{"num_hidden_layers": 10, "hidden_size": 384, "n_experts": 48, "experts_per_token": 4, "d_expert": 96, "d_shared_expert": 0, "hidden_act": "swiglu", "moe_layers": [0, 1, 2, 3, 4, 5, 6, 7, 8, 9], "router_score": "softmax", "normalize_top_k": true, "routed_scale": 1.0, "balance_loss": 0.0125, "balance_bias": false, "router_z_loss": 0.001, "router_bias": true, "init_std_router": 0.0276, "lr_router": 0.000684, "vocab_size": 16384, "norm": "rmsnorm", "norm_eps": 1e-05, "tie_word_embeddings": true, "optimizer": "muon_variant", "learning_rate": 0.0107, "beta1": 0.9, "batch_tokens": 131072, "max_seq_len": 1024, "train_tokens": 522100000, "max_steps": 3984, "dataset": "wikipedia_en"}
Below are experts of layer 3 (counted from 0) of a mixture-of-experts language model. Rows are named router (the router's row for the expert), gate (a neuron's input weights, with its number), up (a neuron's input weights, with its number) and show model dimensions 288-335. Each number is 128 + 32 x the weight over its row's rms, rounded and kept within 0 to 255. Numbers have three digits each.
After each expert's rows: "comes after" lists some tokens at least twice as common just before its tokens as in all text. This comes from a sample of Wikipedia text that the model never trained on. Tokens count by the router's weight.

# expert 2
router:142135090166043108131107125174109096163116127134116135099128154188131126089107089147124143122163097164053140083108134166098099113113088146150071
gate0:132139110155128098136161119126120149066109177152109141134172131130105121117135128123129145078167110148097204117065084124141099043097086068079160
up0:129137146115142187105126058135111073078103043165113114159118122111163115105098151043146108111136197192025148089116123074133177133134150204160135
comes after: " was", "|", " is", " he", " were", " to"

# expert 17
router:134087129125072103137098124139073081193086156111115129116137137161184168089110076138101134135132107142053120074110156188134133126136172114134112
gate0:108182122083141053137081117126110114191146121156110139061104126139119143144144159132152151137098096078126142050123152198097158117130154089118162
up0:113139043175113110093146151152137171094155124156133130137178167144107098120174136136088153217154101123131134194138145170113165122136165167128092
comes after: "\n", ".", " |", "==", ")", " ="

# expert 29
router:133115128167098123158092136166104136174098165111114172067145132146144152112116111123073199142116135109101135068094135158090098195140122128146094
gate0:094120118165154125101101075141102137149161129064096206058148096116150099156113180192139074133149153077102178099190172111117068130087144139056090
up0:097117096076083104076143127176145138130150101093134129132171112110136151129135073170091109125083140125124110099167156183088099165110182114178047
comes after: ".", ",", "\n", " |", "-", "|"

# expert 39
router:126141151124091087161111132136066102156066144094118139138140160144156168092104085135106146145094073170068130115058196187082158137115140088148109
gate0:130100068114124231132108117126130122108117121130121073154107148078118110165122151141095140101096148175084121162147115154122115147148149162115139
up0:148106079093100157080074145108133078172146101106117133103091127157144127158153096086116035132116165165162156092145132124118130143096172128091157
comes after: " of", " in", " to", " at", " on", " for"

# expert 4
router:168137130145045131147071163128083119170087134121103161107099147184153167103084106137104139180143114136141200090079137134101117146133173117173122
gate0:095160098111179171091099177094159134090103127080130167183088132173157138116141121150165148128218133148104038096123100145132089138103164120109165
up0:096140172107120100098162115094144136182173143074148146172127110140141181125154100137092121141107127105115096107110150144058068121109110166169088
comes after: ":", " the", ",", " of", " in", "="

# expert 32
router:141116115141082110173101127202105085152074133098147139125137137160144148115102113172125171156105096146097157073099184151052138134089105109160077
gate0:153166062104172121060114139105150120053133128145173140145138098129082125149065205136137141170059114165115139119101149160163148105114110045122189
up0:092132126106157118094137158094136163102137127109153111157105120105106138118073171111118110117130132141158233195197142151162163158120085124135171
comes after: " ", ")", " 0", "%", " 1", "0"

# expert 33
router:166117117140079105090105103157118089162089160160105127077146162114163165101083084138127145158129113181069135078091138165085137146117130109180052
gate0:136095165194102072132164120131040146113099101115112162128099183090140102134079120134161088139136125163158130097132108124123095145117123086152171
up0:144082118079148089154168113079118129097040110144104153063159121170105119067095077176111115093099137147164161143136110121127105133149046142083144
comes after: "\n", "\n ", "\"", " co", " non", " 4"

# expert 19
router:156085116142110109163102135152049086171106160136136157091104138175143150082089112122154137154125110178114149087059090150090126147112148098191091
gate0:108098106131070114090146170182137114076104132127111182149108178143131184095112153142099086136157137123152138159161156116110168122112146173155144
up0:141160122026071154198130156116119186178200113142164123128119158174153136145144070104112101180185109084114088109175139149149118108128104110090115
comes after: " the", " of", " (", " and", " \"", ","

# expert 30
router:128154141124115078143062119174102091174067181117106164104155204190137134105089120141068121148131093165084116114093134131131126166101122121156080
gate0:088114130123119118094141085137208156161189164074093163132132053085088113112089097156153152168124145086156095175097104077129119110140069102103066
up0:141113106105103062167122081155095120153102028139139168080165146073102133144094109076113147128125132107105110108152103130146082153152099113066080
comes after: " |", ".", ":", " 1", " of", " 2"

# expert 15
router:121131137104155101178105134157068129164182163110095175103119187145157097099065136143134163166099132162116122137104116128071107116110150076152064
gate0:152146117129157094113136101071150160110102135129107175210077086178090182191111171159200127124119066148147119148130111108162122145161106139136124
up0:102120127122166163202108124174129127120145125168087096131165139155149182137092150138098094123141132150103156136184100175127107141065105151145147
comes after: " (", "-", " K", " T", "°", " H"

# expert 25
router:148121110137072127129084145142083097147101158120149217104187158145142135107122109173141160121169102132111137145064130134104089123072113143133094
gate0:176134098121114139154142085120160168102082166104111122142187089130117092140127080136108138066126152112189154140154122148229197108103109165145168
up0:162165201103078135140153153121128127164167141103146190092197104112139076096106157144126137153113103054162134105125182106098148055111150161143132
comes after: ".", ",", " is", " was", " It", " which"

# expert 26
router:145111115144085053176094141163124084132175159100096156100145154118179128145102112165133128158111114122100124118042134170114092140119123118156079
gate0:135144132138018134105144105150149100137157109111111099105171131053210195172111159145132098070102110104131143138147125103144156151100130141101132
up0:121115075147135074180145142109115177131118135138107090079117112115196153130092095126163152101143140115127098108160068108125125096125101136159194
comes after: " (", " \"", "\n", "-", " un", "/"

# expert 31
router:151102132104118117152099143176118075145070196135142166116134155169175158096092095122129170121107088163082139126061121175092130144114147099199111
gate0:101146137120107118130099116126101140121132097109144091071138180150117073114183135168159138161154102138101097141072091089163168149111152096097119
up0:100141113139138166133119149128158152128139158155173156167117098094148153145144120132132139114102137095137148117117101150098148114127115119083157
comes after: " a", " with", "'s", " his", " of", " to"

# expert 45
router:141174121164048125142084164155082106177092168129106137107114155182137140113061118160138154136132106196121172108106132161133170147085156111137048
gate0:138121193145206132098144113130082145130202129098120110166092160144126174192154113146167090246132165210130069158119143103118122089117103121133150
up0:115126131126093135153132147055183142152110133105149136055147137107140101080108145131133169082100127071157076089155127173124096154132107063125136
comes after: "\n", "==", "===", "s", " also", " career"